Weights of a small mixture-of-experts language model, trained from scratch on English Wikipedia.
Size: width 256, vocabulary 3054, 148M parameters.
Below are experts of layer 9 (counted from 0) of a mixture-of-experts language model. Rows are named router (the router's row for the expert), down (a neuron's output weights, with its number) and show model dimensions 0-127. Each number is 500 + 25 x the weight over its row's rms, rounded and kept within 0 to 999. Numbers have three digits each.
After each expert's rows: a language model's description of what the expert responds to. This comes from a sample of Wikipedia text that the model never trained on.

# expert 0
router:504540480481513519489501505516492505480480474468516505522497505495470519489508496523488524509491507508483535492514543504516467513533525529491525489534515485479500476515506532470543513484499474511465516483531475502487523499557506468445510499467487531484513458508490492512525549474495480471530477519484482466469494523475512497568480501499487435480555501494481500526485512480493452480530
down0:514534487518509467467531491526525487512494516530432508478504494550508512525508493462531505517536481487525492488459473500512519487464494516516513485496492480530480511517468460461486509514471539487532453492480483504471527482485483517450446490545506500520502523489509514515512516506540523507458475471528511504502508518447542514514471493490541535496499504527494533514514490466493477507508
down1:509485483480528469488498510524518513472501494501512509494482497486505480500527474485498492494508512543524506485502506554530521512502462434449524481520466493489514467482522470461470511495509535499497510520513521515537496569472538507512483552503476496532490490493458523455482480514446495450537503477496506486483497509517469537527495499507450496515500530510503501507493501518542515522522
down2:500509462473511506543461526519496547530542496514490483567498533482510538464486518533546490525525510495488509500499513451506486481453466518536497451522497532521495549541538452516506517484520495498461488542485531500461526492499464522499529477498509499479485573523517493486513471494488516531536508524514481497533480495529479504449490508468515517475496505525512504485500528474518549477547
down3:492497472483494494500435443489538464512522506478530458538511462456485463499524502513514455514431565471539504493498535506482501501548533515509522502503522516451517519513501496487536484442497485515485468449499500534529505525492554546483513511490533487461495507502514460508519503483481493499500491476506468473532489487457501490483515476503509492504511524477521478510518541488514526490538
down4:455450535511498505474469535495484511527499538487529511506473536487494496557471508519530485457501522495506500521536466536539470504525514502526466526526508479531482440532477507477501518532467495507517505501537503504475492524468507496488533480462452521472509545501493531498475486472516488481496526473467497507512527526529492493511488525507482538531457467534531490490515519526533537523467
down5:513495509533522509530503454515532490522481524490504486494505474513471528488497529500481533508506456428518494497515529519500470468546508510482533509515481470452486508523534486496488526530497484488442520521501535511502514532506515514516514485479524533524516521535493499530520537513432549490458487453529502468511441501522499465489476536508497491487525537532534507495518500488477497521516
down6:450490515463520466519483515462454519507511498481472480545491493478533474465512518476511515520503476509494514525498483486496508510489510492558528458445491468496485455521530460490510480507498510497517492510531489495505523503528536587500511513506490471521481482530558504479503515500524487515452491496526490514525511480512508486504521474468488520561512473512485492478495483535499505503491
down7:493514507509530502490522467438510509522522481522515500477520438542515472483471486497498517482505527476497485471504521484504464448536517445499489503530506469512486505516515488515534523462461548527510498483505498500485513519482511561459509467501493507470507511479491493525494498451483526524489521549485479509530472489463543489508519476478497541502526527469515455490509492476482476489493
down8:548508472517456463504494514531494490496482478487465476472513457503462472467507527497484539501490476528505543493476467526456485503489431479460528542499490512533519493508489492504530492515506478507492512492542492463478511471470504500521478545500521499500513501484479512531503515532518532529494485487493501509475525456468486484491503470466539519470522491529489464481490542482483478550538
down9:480558493478492477481511527495550483556505497511454477469520493496517496496470488558531495466471520512519509506526507517514462465528473514500498444522442512507507471495548482535528490512518488491459515507495482512494493532540536499527510478528546514484503474530482472502472513492469521528471475529475526443494556523508520498498560509545510492487499521479496491506518514524514487508487
down10:534511484500517516481492485504513481523569492531521483477523512463488483512486509504471531506511488506459509465520513529480461541506509424496485483527468493526551510504520497456516476499496510454510500486503525535478513471489566458478461535507448464507451506492491495543490491513509572513486533476524510529485482490468507518483516544514489524503547476475531510529502481489517520510516
down11:506524514498534491554480486505541493507485461526500490482532555493489485514482551541469518460488479510476550451497487498482499517514469479484460538528516497500497494443515458456521475448501467439518534519494514507498507480499481498506512497544500534497489498503530516484467510531495495515507513540504549485502505476498527483515527512480488518499491513492523483504483516528439512502513
Description: Word-start pieces beginning with c or k in institutional, religious or political terms, such as c(alendar), C(abinet), unicip(al), K(han).

# expert 35
router:501469523522505482496537485508488502480483446472531489547514499493485500454496510554485526521499506498492517489480517477504447474566522456518508438516525475536499497442494504461506494459524506472497523503485487491462536508501512508514478480488464537479486472546485518509499517476544525515507474535525515520463511509445481511542472519497493478465531471474493526515523517516520484496480
down0:492534502598480475502487524523520506499504568560548481488527496524474486507519542523504476506498475498492453502547518543499537508477479496473533544489505547528481469478507503506500509503518495487500529519459498469514518513506487488534430482487510454536471484504473539508533495489496494470505520499522491506520492541470544478506500503451504510504494484474515520506544478512494490487484
down1:502506470536503499471494506494483495500516510519507550497508525517482487460499528464541497542480519498521503537508454494478487522492519512509501498511501489493439494506490509506472515502526497486481459489479478481491494477498476485485513450497529501481521453511493514496491431477516533577484434486484495439525496484509494496541527517478517532509494485530489515507531465504475530458508
down2:550496500481491458516522523510489507520486512501480501495498521511474509479517530530453517506514470511480484513479488517554432483540541528514479540481503496471504495489501490512489512513524491544535512503521487489511488465500551489509499459508526496491508511488511521544546511503449498482480469450524475513503536477440488459492519552484522459496490494512481485499425450489458502505484
down3:473511515500488573478457509455510492463547503496474522540484519527510534547509502505517460444486525520518526498498516514503502512515492463524557531478510481493526480455528546472537507511526491556473508515535510502515506504517529475496490540489504496505467530441527468518505508538483478555486464474469488483583538519500460478532465465518502477484513478501489519510490512487527474476512
down4:518509500527534470506515472497531486495509435501481524530459480476508511486496441510481444479542542500503517491479464487524463508502511475477505499475526485497491475470521503518527531497487517495444471501476506506503525520497489470508498492511514488504474520555501476513504504545474538506488518546506515490464516498493489537482514500531515536539519500460534476531493510487538506448520
down5:496524475555510517444531534483548520469513511512460482481514464485493487484509533441516480501517512510500493499499523510516472504494546507491541498509483507489517495518515504553485483526456479496489477508500494497470528496464491449500516552519575481482492525495486457517519475516464530450502472488462486511536472504561514460488513494460496470510499496470492476512491469512485514505521
down6:485497517543488503473497517474548515548463483533483555524520471495491500496451463497510513519483448501523521495480514473483478493493490492523465467492497479468508511501527519499523504528476500441494526510502504491471549497525502499504501499486515501484499488538495505483481524536477482541475494462540500517491511492471479541491505492478490495483515490531521500538478488454486509521512
down7:493470550499552454455459489501500504502520493479459496467487477484502481484518502508494457483484515521486475471502498443484499499487477478510509532469538448563504481489462525541487507461480444495458469530519489499478491511495559502512525499528526480528512504522518475495484478514514552506532502477509524487516500506477498541482501465510493442485552496498471496507488479500560494531527
down8:484448530467470475532509461517470498483476457504489502492493522499511464509478481486538520506500513527469478485474467509497511485504507490508471530511482491525507509475525521499538503523508489554461544501487497491485507497502548468484509480483480513486510464508481507533472511502528483536537516465469469483452496479483510497524543473495472501496536527529470525524437511503518483546517
down9:520489457517499466460468531522528475497550508543478530522527478551506458486463486492523462520521545514489503467513505507480439508552506460467491480513504540472480492537511491494522508513476523525501484490503550491497507504512536513494490570501518524479463467467525503542476502516466459486468498469485503526519476536506478494508537507512545563489510520507465513529514512500499477464493
down10:458472505506514480533502522530512527537519480513525497490528497464504476484484512523535516459504503458502493508526528516472470489486487512530482534534457482476512537501483493530537523527474463453483529491451506514509509496476511499482504518471502480517506478464501505504487513530535495564513445534494470502489445466509514489463534513533508523512471515505520478527479524528499456503501
down11:550476521527455519456472509509467494479521532531491537537541483522490473493494534512522497485480539529522548483490516518512503501543492499473497516499514507503506492518506492526522506483501505535492547478459449475526479504465461493508522506507552498526505548487495517504521492512496501481552509524516483469527479530501525467496490525450518577505486564526536528478499505510515530481509
Description: First pieces of given names and other words after an initial letter, such as And in Andreev, Jeff, Woodrow, Stev, Dav.

# expert 24
router:492497494515505493459539518509486513534496478522522491482510444512500467505486534488496506479487514484470536507538459477526439457534508478515513500480525479471500498504477518482503514488515526474496515482481487495473533445503500497493480534502477507495505489512498483527520466470512526470539462509539489473460486513484489499565467515489487497413543478472491559521501562500484507510513
down0:502498483512487521490486466540508506465506521464536505526517511495452552451506479513511525496469489516482477538510480506508530480467477504508470496454528499485428492487498483500524495540480533461544483469467490465508483497493501486485468477438514507538493486497486480525477505551511514476500513515512523513494476493459481482474528537492473531490520550496519491524507516497526528520500
down1:527488469520514503500483570498506447498509556488546535509472556476550561480523462528499527472520491488534518472516499523550545476473502489515451501509539530510519462504474464488504534493507490486440471527470512545481540467532495520492506488510459503516521507527502500516536515502459500516529507477479511454454533514521506545530485493484483493513494454509514464535521521531522525510515
down2:480478509496489519494524475482563461519471549479498499486514532491510503486503480533512522498515447521473526553510529540540521542529457495492505504559530556470519505481538487476493488503496469489506492510476478516539560504547477515520503514493459502506473515511530464491527460501475512514513543530477495508503519479485509511473502504459462470510471449485509512495512477528497523541541
down3:450539516479467468499500473471481499510497500484475499481487477492501511479495504495472513518487513494553513517474476481454506529512498495489475511490522503510508501532505541501517471493508537504482491511517483514496482526471501502514530528512462496452540524516496520484523508508556525484446525528519498509458472506487488465489488489492513531506527508474503476469499465506495529481506
down4:525469481477472518506516522518532457444542529470467527568556507503483470539530514486508478491507474494470498461521536501511542494480504497469479457502509529523499505519505484520511495503464512514523502531454492477553490496502516548505500525466501522489468499489478519523514467513487468535522490481443536491500526497483503509453502502458521480541502537539482512521532474495472479495481
down5:501540552525515548514462474505490484506548471499492506515505549471501485488537500484452479484516466425526495430563491521486502484510533466479504533479512496524520516462491489473515515482517449523491531471444488489543499524481519516520504550517516516526475519482523503471493525505556462504523494535519454511477533498490503500503486488489474537496482494489505495503510485499535485511505
down6:500489507508526503462483453482492515485522448493488516467522506470504517482508513460510493500477519483469487470475505525525527516494481513510548502515506519514514472513477475508478479488422532508467481519519480536522480513505479436501544481522491474493484531491493504494491428469510487501502486545555495550510526499521498469507434495502525474464443520495482506501515495497533465515459
down7:501472501483478541536515506508494505487487588487550501500491482494511491513499482512475468515525515540512464474474534473504511527497453471495515529475475565510515473484478461503500513541502539531500504558488504463501523508489531470547494469496530477494473443529509543519515487487470532500515508500475460539454465446497562484486458528492499460509505515499525480507505522519526530475499
down8:538541517507519469528470452516537529525519460513517520435438498495484482438528504525477484471517529502460458476519475449467493532518476512479497485439457498482540523519528488441538510479453528471497474499537486532486495471502541494491507484503494478525523473495494494496516484504482506531510457478473523464472481537513525521463483545494490499470532543507482495509534507548499509459486
down9:530510520479503545491495498478533541517504522496510519438500462485482506503536532496515505466493468510527481476488514520456532524466483519480524487514481485537520469523500526515497462511528510532487555530468467492495499532520532507507546478487507479474498575522485499494526473548477486526462493489470518482498479486528499483481509519469443460487485491500505530507492487486505473475520
down10:471545516495492501543551528496492497511549474462491483474480532469504478470505517507512504480503500478505470480527503490473464497498469504532476540435486542451527485441535475473492506473524506540490493481485518486559516518469486483497539533505518534505495517504487472527485476488510477496471477466478493500435514474489485499498476470508444521445511506498523531506491520507522504494494
down11:494500500517478487498546543505506491483522444493505512495493507494466470484511523489501515463469516530459503503502508528512524493515486513500502521559536512520477518481488491477495529473512506515515454484508526511502489498484487505501476513490466515460496492471498519535493559510524509497518518533535515466462493522477514502512486491531514500488529444475506442498484498525500470481523
Description: Opening pieces of capitalized proper names, often split mid-word, such as Ber(beris), Dav, Mac, Kar, D(amir), in taxonomy and sports lists.

# expert 18
router:521495462500525480488472488541445471494492502479510493520506495524508475476484522497462505496459526457463517476507506515523476462515520499482504482484525535503487507496514533494524526489496489508480520458522508525499526515528499497510491496490497502471542543502492516476496539530494498466502488509510463518507482521478520516571509485502519476450561458504468504512476510537477463454510
down0:451538519458509505475482504487444493484498545515481505498510495518505482493474494474506515494559526454521512512502527497510501539483532530490492480466495478545515466499535523480506525507436490514456498509475512481486479515522517484478455476488484474544469527478467534494496447471545539592482510491515484553499526494497508505500510499488494483503493506525488537475505494488499523512527
down1:495439530515510493495477506484533490478523528520547500527508478487482535523448483527490455492485532459510502452484502498486500476491514490506474505537514474503498496478508508521534541506507535536505507517518486470509541509467491489451473438545472497487534522480465545493528534472460464474508523470483533498536534520521477531499478526479531540477500512492525514514500437532494520482507
down2:470472542498509474506485478499480457506483457456502472504512512507528525512472462490528492498511525509512514543547516500487529479520515542529510448519446500537514549496506501497547495482463511494498519533529459471503472490480509470498528501563487501504529541523525492517507492538485511534501516485462500476476483513541458489541465496492496517523510508510534507524514507504512523448509
down3:493446510539471525492494528515528444557447501470454525499527478482499473562470526487529543479512483459483471498498445484531522492502476527492469500475519527483519493499487530497513508550511526436513493505485510522508424470482488466494509520501502491518551530548529527503532512503494487521485517450543473502525477470519487494509525501525520508480490530501493501533493482460492514485522
down4:523510488512531518515479489499468518494481494486544458507495495523487506474505494503474469553522524497466501531543480528515507523482547517479465531492492488491484460493535487512496492500503502453481507500480551439480458499494485511478510513509498499526502495535472472531501517516499488482487529534509473525512455525511496487499486534526515550508515486534510494477507575521490502527513
down5:509530525520457507484515495501484499481517489508519544493449508492494503497497482501496487483476551509523530531501462518525476499496498512494552498513508495493491521514517505529521517520482468535509457498523510523540533511507515517547511474534486447500506563523455497515520464500461459466483495503510582505523491474524481501488538502468497474531540478520509515498508537534499522536480
down6:517469500500496521513469521485502508499528492498546488501526484506504501459512466516560467507503529463483487524522493514504484505499496521517491559501525506542500478502483530512504528491510496511501468484497533500455456568500470488520528491527499515484516542494495505546489494476546514505501533522528555480496501519484495523471520507530525511494492504506499536521505497501498528481469
down7:499504486451508491457471474516532487491528509481508442493521508490444485525483496459503481501530488485499515509501554477473469473503502474496475513474444475537479477491505522460484478451542526521525520496506469474529511471453539519512545515507431513544515508490500476475521473524521505503499479491500522470482495537516475449525529506480500482500457457482506492490531460468498529524540
down8:496521524480464518463455496518481510479507557540502521526482534452522497473523512511492534505488464515475498470501499484506520462495553483475443469519505481474495504485474488515518514495431528469446501505472534458513538506495466492472481538532495466546527493505533493501472470590522489546509473510483511481535513485508482472506502480479492446500436497514517513529527505458465502513507
down9:508512530512487518495521551483507503503480545498484518473460520485528498517503510514480441487521536518452502544516527479515516470486516540493455477517462486492497493490540458500462453515504522462492479480467506497499508462529455516488528477455483476517538462500482442549504499485510502439528476514519476522498494529499510472469525474501499504533488510460526483551482520472438466503535
down10:459514475493489506466511522457500500492476495456495525467515496475482547505501487492503482500494487536502462507477501541555516533545452517504521491463485509458528472446501539502535533478495471462515486543493472509514473480493475515512481523480517550517516506498529502499509478459528521488517525495481498529535512458549486497500505553481495519457498501515557492521497482456507522519551
down11:516498457466564511507485457498525498530508513510495527484487488476501496483475507519520455508481485496484465479451456518478561525500496501500471451489479532507521519522461467503490508502520482541459488449478457477544508460515463520489554466524502500523486489511496494493493545545469550493523488530489477517521495496493551522536511533461534505537530449508487479504534467498525500495485
Description: Line breaks ending table rows, headings and infobox fields, such as the pipe-newline closing a row or a heading's closing ==.

# expert 15
router:537504503500491506485512478491520482479488532494524522532483497553459497491465479477462520471492484489499547503515511474515486507505517470463528535545527459514502502484503519486508530487480528466486482477523454493526475509513469520482503472498481525487566533539452499536506512502524522462510479522539548477454494506510497476566487494488499464465508513537487518538503552538511519492552
down0:510459435522528483473502462539484525495508490521542478520507499458515484464528507475520514512540529468472504477494490499537488494486477542502503457475485492474488478489519520455510484528489499524485503491482559533513511484513509495517526528472491500487477507475518526524457451522462482528478474492449500467522517499503499484488520507544476505482502494521508506473496525505439491526479
down1:504551512548479519506514493491532473499482526474521521521488523536508486503496507521463494507486515504529503491503500451522472474504483545514575507490562548554488497507513490506536524512464506518465494499533513472464483484525460524532495494530509561502494492523507526482523512486459522455524495506491516480514512486508515468518458530521490489513495480499500477510435516495474488474493
down2:515505462470523456552468448488527513481520497458462484509540513480454515474496527498475499499537516446518493492483523530472471486481466493502541507519472510486512549488481506493500540478522485495513480532522504532510525478527506489475491496527535492469479509510501516508466507486466511528461526462486525500501461520493472510506501528507477521480488459538463522485480515517509483465482
down3:461496482532474489487511500487512542491462529505491509501492529500464485505506513488500454471541483514526501519489488524516489538528485505482507490533457498543480512530503520482555531484510472513492489508488490469467498508469529526532522496530477539527476496527491536514527508490527467476510499493504546498501518518521472495506519494547497506541506523501505502460511515537506532514519
down4:521524504530534543482437457489502496500464512485521494447514499508511462504509504500476470485501517459492531466502517478513493497508481480515475487492436494594486494460455502502542485490496495467478506471503540533518526536512547465428464491524472514488443530518495488496451522492525467537468521529523476492502486486484489507509497457484492495519519464478520496473514478461469543480491
down5:552516489501497543485482556524501508466567528489502517518476500543489493503518468495447486503503516479462491491530475503466481465482508475445448497470537490498509470500499520516509512515440533514525467481514491460503494530565546491509521482474530518487516460527518485522536523501538506487499523492514516504479493526493485478532521543505468497516506512523511493483463476490531541491511
down6:478486471498544480500481481492493507435488462534482484490490486472523506535486505512505530516498524523500518509529504543506523477522540517536521502491533487491455463475554521489472511536506484495483495512544483483446531514492516504504511499518541500511465514575500520541538500494497508508550488490555542531513515500486507512455521494517483477536524517506512502496472466511513469525464
down7:496501512522496558491497478502491529527477490452551566522516498507502472475497514476531471463523482451479499519476519526458457456513502493500464483517476485472510472512488505508539498481502466483529488513493528459481506465469562488500482520530518478491522466486484463510496501510514451501505474499464494500514485450526468517461529493524490449531485512525500469541506531538493499493495
down8:500479526487460541498513515459501503512522469522492498519439520509499506502458508460527470475538470519493506523478503513478519502523501496468495494489509529493487546450502470485503537412473480485513499515481514497529543520488497458470499503535479491502524521466534522491508469459492544541489453516508438501456529501523491512468516498508500497495467485515527483474529492527511546532532
down9:512481508498478554509519513548508534536544464475490539493509505487487522510534523528522504452492527474475524514512499499476459497476501532471518519551530495514465505531515502507533451537466518476489545503521500539475459525481476518511504471433530499465474452464483532513496499503504489557529457497517494457537514518503457495506497489454526467494483473513461499507454493499523486489487
down10:481479509484535523449495501512493500480510487498495473513514541507564480500461467499519472492474528489497507528468481514511501489502517485495493515479470486514477508520481517484503453490549485498513444465506467478505523465542526442473481524500481538518439492500507487517518507500520542485538513472490494508497501526476482477499507523524524528500533491487524576521477494486482529529511
down11:502472529513462501504508517531483497463486515491515443524496500564497512500503549475488538533535505485480446516523511505469540472505474495515512527477546501456429503452519504492499516460474465482544460467481517498515512502511498506515500465459517466520518491541520513489449493506478459490453490480498507519508499522477536523498461521458487491531458507455509485529502516473531491534491
Description: Word-initial P, p, B pieces after a space or hyphen, as in Capital punishment, Peschke, Beyoncé; also mid-word op in Coleoptera.

# expert 22
router:528523487527486514447527515516499498486484504463556505519475508509501494499509522493474527512464490471445510500511518544506481516527499499526502514509515524475555497474487502496529480485472518463454492462556467515497524474542493513509497477463484499459518506510534503498510552522486505482510481467545508504503493519499502493548487520528494478438557497484489538506519534516498499489574
down0:528529515482502505542489496484522529512495490538533467500512464528525486500551516535537516510476514560529491496495479521501468505498497510494556546496488490487520491469491526548549479512503489458520498521493496541479518530509495490532414488478483456527531484517529465433486482447503520468509511476551498522500478516426470492460491522480513522511495544498506511528552513502538504524475
down1:521473472522520524498501550515469483508512519481489510507495525492521548482524537460564484521511498532578472526476497539498536480461480506456498489471526524495506483473512503476477498497483510511506533522517545488549557512474494505492484533495534487472510519488469474490481541497520461501480495510494495502493504507510465463484478498489508483464459464539479483494491465475509506463490
down2:484485501471477488486500532511479470531521483532486457493475496471492491490482507479458471494520482468538511472500521560486522495476528483496514478505477525459475552494478462524521518529493526487492507469511510498448515496504490464522508498508484530513484499490487490497497472487486476510492500487499516506482489520504492532520466516482536512461501528509537462509512533533515482489530
down3:506535499530520507457508554519489480486526519489507508505491474485477485488524526469515533529495464485536501492492475493463510444514526517514473499510540529496486519472494488550476504499496482513446532515545515515528488471487474514519513542496508523504510493487561506415513472501541501510444505498532507441503555509502509492520471521485478500482517499484513522499506500508453515498530
down4:473510507502509501495512501535478448496473503473477536479532494484501535531500473485457480500494481515508523477501507500485506491507520525536464469528559496494485505489496519479444483511539506502497493523482502504537522557507483514497508499550487505468473535479511480529532513528494455513458510467492484499482531561463493534539505503513499500506472483527463498538461496475482500452517
down5:508482542488497541539532417468498478498507502527499479513533507507463515484490494484502485482527486524521534479548492480529548495478456504510511531481554491470440490515455512522459490462483533557506488512524482516487470506489487488497489494525466461496499493521502487505489477502480493525562521497520494487490498488515514548524509487508498569515509477516482438505490511499500526506502
down6:540485486507502463493474473514471513538517487526473504472498506468509483502477472536509483471505521507483542507523540494523484506524514469494505468484469494455519488459544492493483482468503501473456456476475483514466527499488510521487466528467468521475491483479535489471494476497460468482513516546477509473493546511518490534519490487506505491509519508482539492543449447468465483509475
down7:477514490536480521534504543477513499496469478448477499529487519522522513509512518512531522487468528531537524505552508489516481458487468474504515503467482522459511520508493499511513520525455503461534517506495495515510446488490532466493516540524493525526495494484517502500491528439487517526492502548456542513472506461501452513504470474484516517541547509482533522503482505468538522503510
down8:510493473470531535527536503492521530490543490569512515521552449484479479548528511532541528467533500497501458521496548527442487524503517535543525478503536520520515479519506511535471508450548520564509503468490500508469509488505555509512526546499480509526488469490496505504474495516511511496515500460537459478472524489478545502516491534451537477490480544489477518489489513507505525495462
down9:511477466535505467524485477497510473480469512535495509489487516469507503517515480511484475523494489531507521460538486465490468517464498479516458511500473532443521481462472515500526539524505536493427535534466476507503522490483491521507458487511477519523489519556540478486486477500465466534446515521471479480474507507474480504496544490493480492516502523435485448514520471451514485455489
down10:490488489534473510491529496514526516494435463490496528491492504509494460519511528498514498513488470464507538488531496472478500504483497516470525478475501545530513507508445480485495588495493491551528476543456514478469482548480525486514523452495498513505519512518522515493460480480502529531514479481489490497499468508494478486512496491519470535522485486490491540437493528489520501516519
down11:491505524509507496547500524461534519505544494520507489483535506479513508492499475502501483539529521496529485527472524511497477444488482515517490506508517516498515514508523507474516488483507462515446511517498507502461486512486509465485450453517489494448518530453525484489503499468500510500451507486502485509528529488492475511525496525480484466479480489486467522525530461504516511532487
Description: Newline tokens ending lines, list items, headings and table rows, especially after "may refer to:" on disambiguation pages.

# expert 38
router:533525498510510491481501532522457486489509483464537500517461501496526491452465487502479511479514507505483517472513495510516486474483484474505508508511505484479503528458463499452538510450510547479480522488523504499494506517470466482452505484473492524501535515533502504473501509483502484514517463523517512460525506491494496492586517484530448496459514493559461495537484526506513474514500
down0:499495512493482500477467512489492480511481525547505518512478484527511520456428485528501493483480501527494493511488523551501512503568486498521476534500499515481494465492475504431492497501543533462497530497523538519504526484490503493498515505523501517506513502503493501498518497512490521487515511527569495559504475540485537520477492507523464444497526543459523515479489484494427510504484
down1:479489519540534472513536474500504482492483532479512481522503494479519477491482507512525485537506489488514526517487515492524535534481520459511482533501498428511492523525455543494499485479531507505533502542518494448520488525498505523565514504495470523478490481462508488486503513459481527501547505510472495498482488453512508464490506521495494483540548519540512510500500504521468494484489
down2:485506491499513471465517486491486504524499484477489505505471485520511504495521486506487497488515482482507474513487490471487514433550476448496493469497476462520528483452504508494474538530480498461516454480497540499463490479491467535523475495504483548522451537501511466496488465559513486495497471521494495520472494473522499550495494475533539463491514515452519502551506506527495535504498
down3:489534445473511496507499536466504511478498507525491500512511469456527504522452524520517501484498561482513497557516491536465477501489509517513522511496513510485511468477491475501525472491557509466522476521501543469485520489501501477501476469483484539519466548511502517478478505440484571522480488478513488485495499505497510526534489518497519518510505469504484494544532474484451500487481
down4:487454527535527525488491488458507505485481506483522515549519457463467491516532498489477502502498546512504518517516526491507525498542535499478488458466494526510489509507544527527484474470487465522486486507468489489536478477524486463514512505466514543529486531529521445541456470500485515508492449513483499464486526491505508539496501574508529457521489477530527506543519483517516505462532
down5:487514463428507469484485494456487562479497512489482522492476509471493489494509483515491519488490450444516532487494512529483475506497562449528500500480482479479521505475498519477493542484462502506493487528499522447471522477524487509475461535510478505520411564475506518489509501478508493499516480526455445454495494514532521501508518519480514530466501499478470527462483529494548515465527
down6:533509503485452474536516508523504491493471489481451555536528517518514466520469491509493501502535519484457553506485510516507511456497506522488481555485481509521521467496483510497509498532537497458477526457498480543466467512465497527484496554547489512483526521469550471521531488490500516470533504526537469503489509475470530494532529469559496526489499504510545468505513508474456433515527
down7:535487510483523490518504534492464523463500491485481493505480521484446498511522479496470506505502478531492491478501543506478495483490460471519495505488565480485543515533494508517447475489556477508507472545501496487495517488511482543496557525476513459521522477512525503507458473506474477494494469508464479435482540469501505490491491501473483528550496528521515485486520485505480550501520
down8:514494521494530496494540476448502487568486485495509459491469518499497507514504511476502509502500535553486491522501499567493515468447524499484520456506464504509463480498487483456472498498509514477542514521548493441503474546497478504513473503519489445480511508495526510553522481520492492542518457519448507502533479504479508518475484529474494470488553493508459525492522478513449478479461
down9:527509488515528545528452444444498451488486526527482516494515537528482465509505487444495526511502502464493491501474564535524446505486528473515466498518488516506508513484478501456493547515495518485493537481500508475459512520518514533462523522508507520529508488458490514503538456519508483510527468503519519549528513490489471524537502484517467486490528486542500490467515524503489517465555
down10:504491500539517475465483494559504486510525507509435497508524489522486535501452531500545501498524499499470475480490474496502480507456477492495461491480499479499510524502478546516500448452524516458519470496488484499488504487486470497502516482500525503505476451521491515536525454469467510496463514475449492533524482517489482528469476525528505520482520473470470507531501480475492520441485
down11:489522527514496485505499499480514498495507533464535477477476514548511505481453468501524501525497482521472498542522464495503544513472494498500488544512472534502526526502468487513503510525496484499504439482514484505557527466498468459501508471509508539509534511474485496506483512506494506526507514477495525477543498507531521470488464517515500472456513519486475489478518513461490479496466
Description: Opening St or st pieces and other capital-letter starts of names and words, such as Stakhovsky, Stakes, stones, Saint.

# expert 53
router:490491442467523480465506493503482485492490498525529480475506496522510483520491500473484494482480499489483539484474513517506467517526518490486549525515535486502515520490514491509506506516490537513464533483494466551474510469530511477475483560483476540531500479553525540534497470518512508498514474488505508480459504508443534511545471542520468493472508470509473524545485532502487518547504
down0:522449517538473510476495517485471505498495468473466497516559499493472563560451469513511477508433510469507483482454486475504524461497484513480519505501528489494493493491496475534487508495495532536505462491545518536530502497540486536503504503468460473519462516506524499507495530531489498487492467491522465497506516481504483508487483530523533489504522517481531519507473511488481492539489
down1:500545497494537511484486490516525477517504487510474471516487566503472472469484510532482530522502498479515483464524501504493443454505533513455472511487541475516507510524500525462542499478463556533477543485489477492505492498499514496466530484541523440505506530488503495544457525542520488476463527465486510513521509493509471513484504499499467507509486432497484476484465553471482489465517
down2:515454496452514565482491516549541521494484459452480514534495499453490482461495489549521480500440507556478496516489491524462513511510476522457524482502481489463509487523481480493502506490480530488503499494502471521450500510486497494501510523538508512505504539498539486492508472532524517474473489557453479534526534527484505491505460464514546452505469489487539528497495466510486475478488
down3:473506496536504468470518492455459501509515483470484493532487502502492490511543508535535433516469480436471511486511525512488482510508502457502468525486456530544510476497529486494458508491507554481475537530527468508537543462516461511518537544521535544534480505454537512506492500492529503526479507509480468508503473473465504503513517497452518521504473554512506475504494486482560479516541
down4:502451502477471428521491465481493471518467467482499491506507516504484496492499485474481475472520447499499484527490551535516502494491522497558533497518484509518493502498489579524516464501489521467453518512519493529492513483495531504513471518489509516479521522491524494498492520491487519514530479491450484522464520458496482470526450517526527491492499448502456491531515500503543544452472
down5:482538493480495524494467562548514517501455499494500466541507481487514501493456495504502462460483511475484515510503537458496502503460498481506527464444494480451486511477508464519491511525504531491495507498471473443456498475495475522498477532501551533476539522494503536532462521495461509538504518481496483500503493511475486501495480531533537520487501535541478532520496495510475498495509
down6:500539520505492489476465487511527503480482463460461478483456508478494484478486476510451546509527459505532484507458453474499514480445495483514523517491516496493480527559542516502497501514452468508415512501493505488512521497502513453530485524499493483493471463505498500495470489498504464497520530485500519496503538492489523497470491449477448528494509503490456522567518510488512488507523
down7:475508488473494461540525479470457536484491518501514501530498516448507534524517490529454477543494488498510473493503530448518496485493532492514503483511453520486495466501514480507511491452507480496479485511518526453500477510511477515488490475522466447517492459534499506491478505478478474490477505535464533459493454482539507509505488474531506467518524524516559494513488467534502497515527
down8:532508508490491504521523465499543513516530467543495468484521501532533501502477453479494476501481455484456533491507525513498527488500494481487518546489493517508518464485508522485495501481480530480512513471526524502511480485510491497515501511509514494514540506559477495496516532509465518545486522516511469515449496487453496532481497460515485514521500526511480507474520514496474483517459
down9:475538486506480485512506493485508506518487476522572512504501475552526530483496506522477491532508512513488527548483491511482507482536562489445490534534483480487499483505500518494500490455467470491493500495519521476510504536525467460465451487470504491512494512509514499487512507459475512498450449536506493458495521477524464521508487497492491517502504515475487462486498520511501512495536
down10:461502468476498505476571509496494522510491532468512495501494481465504465471507467499487518468530523478492518522521508519500491454491461487530495487461542513536501533492491482502496478501439475467525512486474481448492488496519459478502528460486457489495505523500578525487512477491532520489479493516459503494450462455460486481497469500481504554478473483507534504504474494512440514472513
down11:443529518454491568531478518517526524500533544505524466536476494506487482517539497520460517543531483499511488548493468489526510495518500520501520521526543467515507483474486507509487479531476502506504514499506508485458482473503524504557498447529517494460461526527529478504501475479491531490551508515486486549520485485503488498474503495497535504511483524500458501507541477514486508483466
Description: Consonant pieces inside Central and Eastern European names and words, with diacritics like š, ļ, e.g. Šibenik, Jerusalem, Theresienstädter.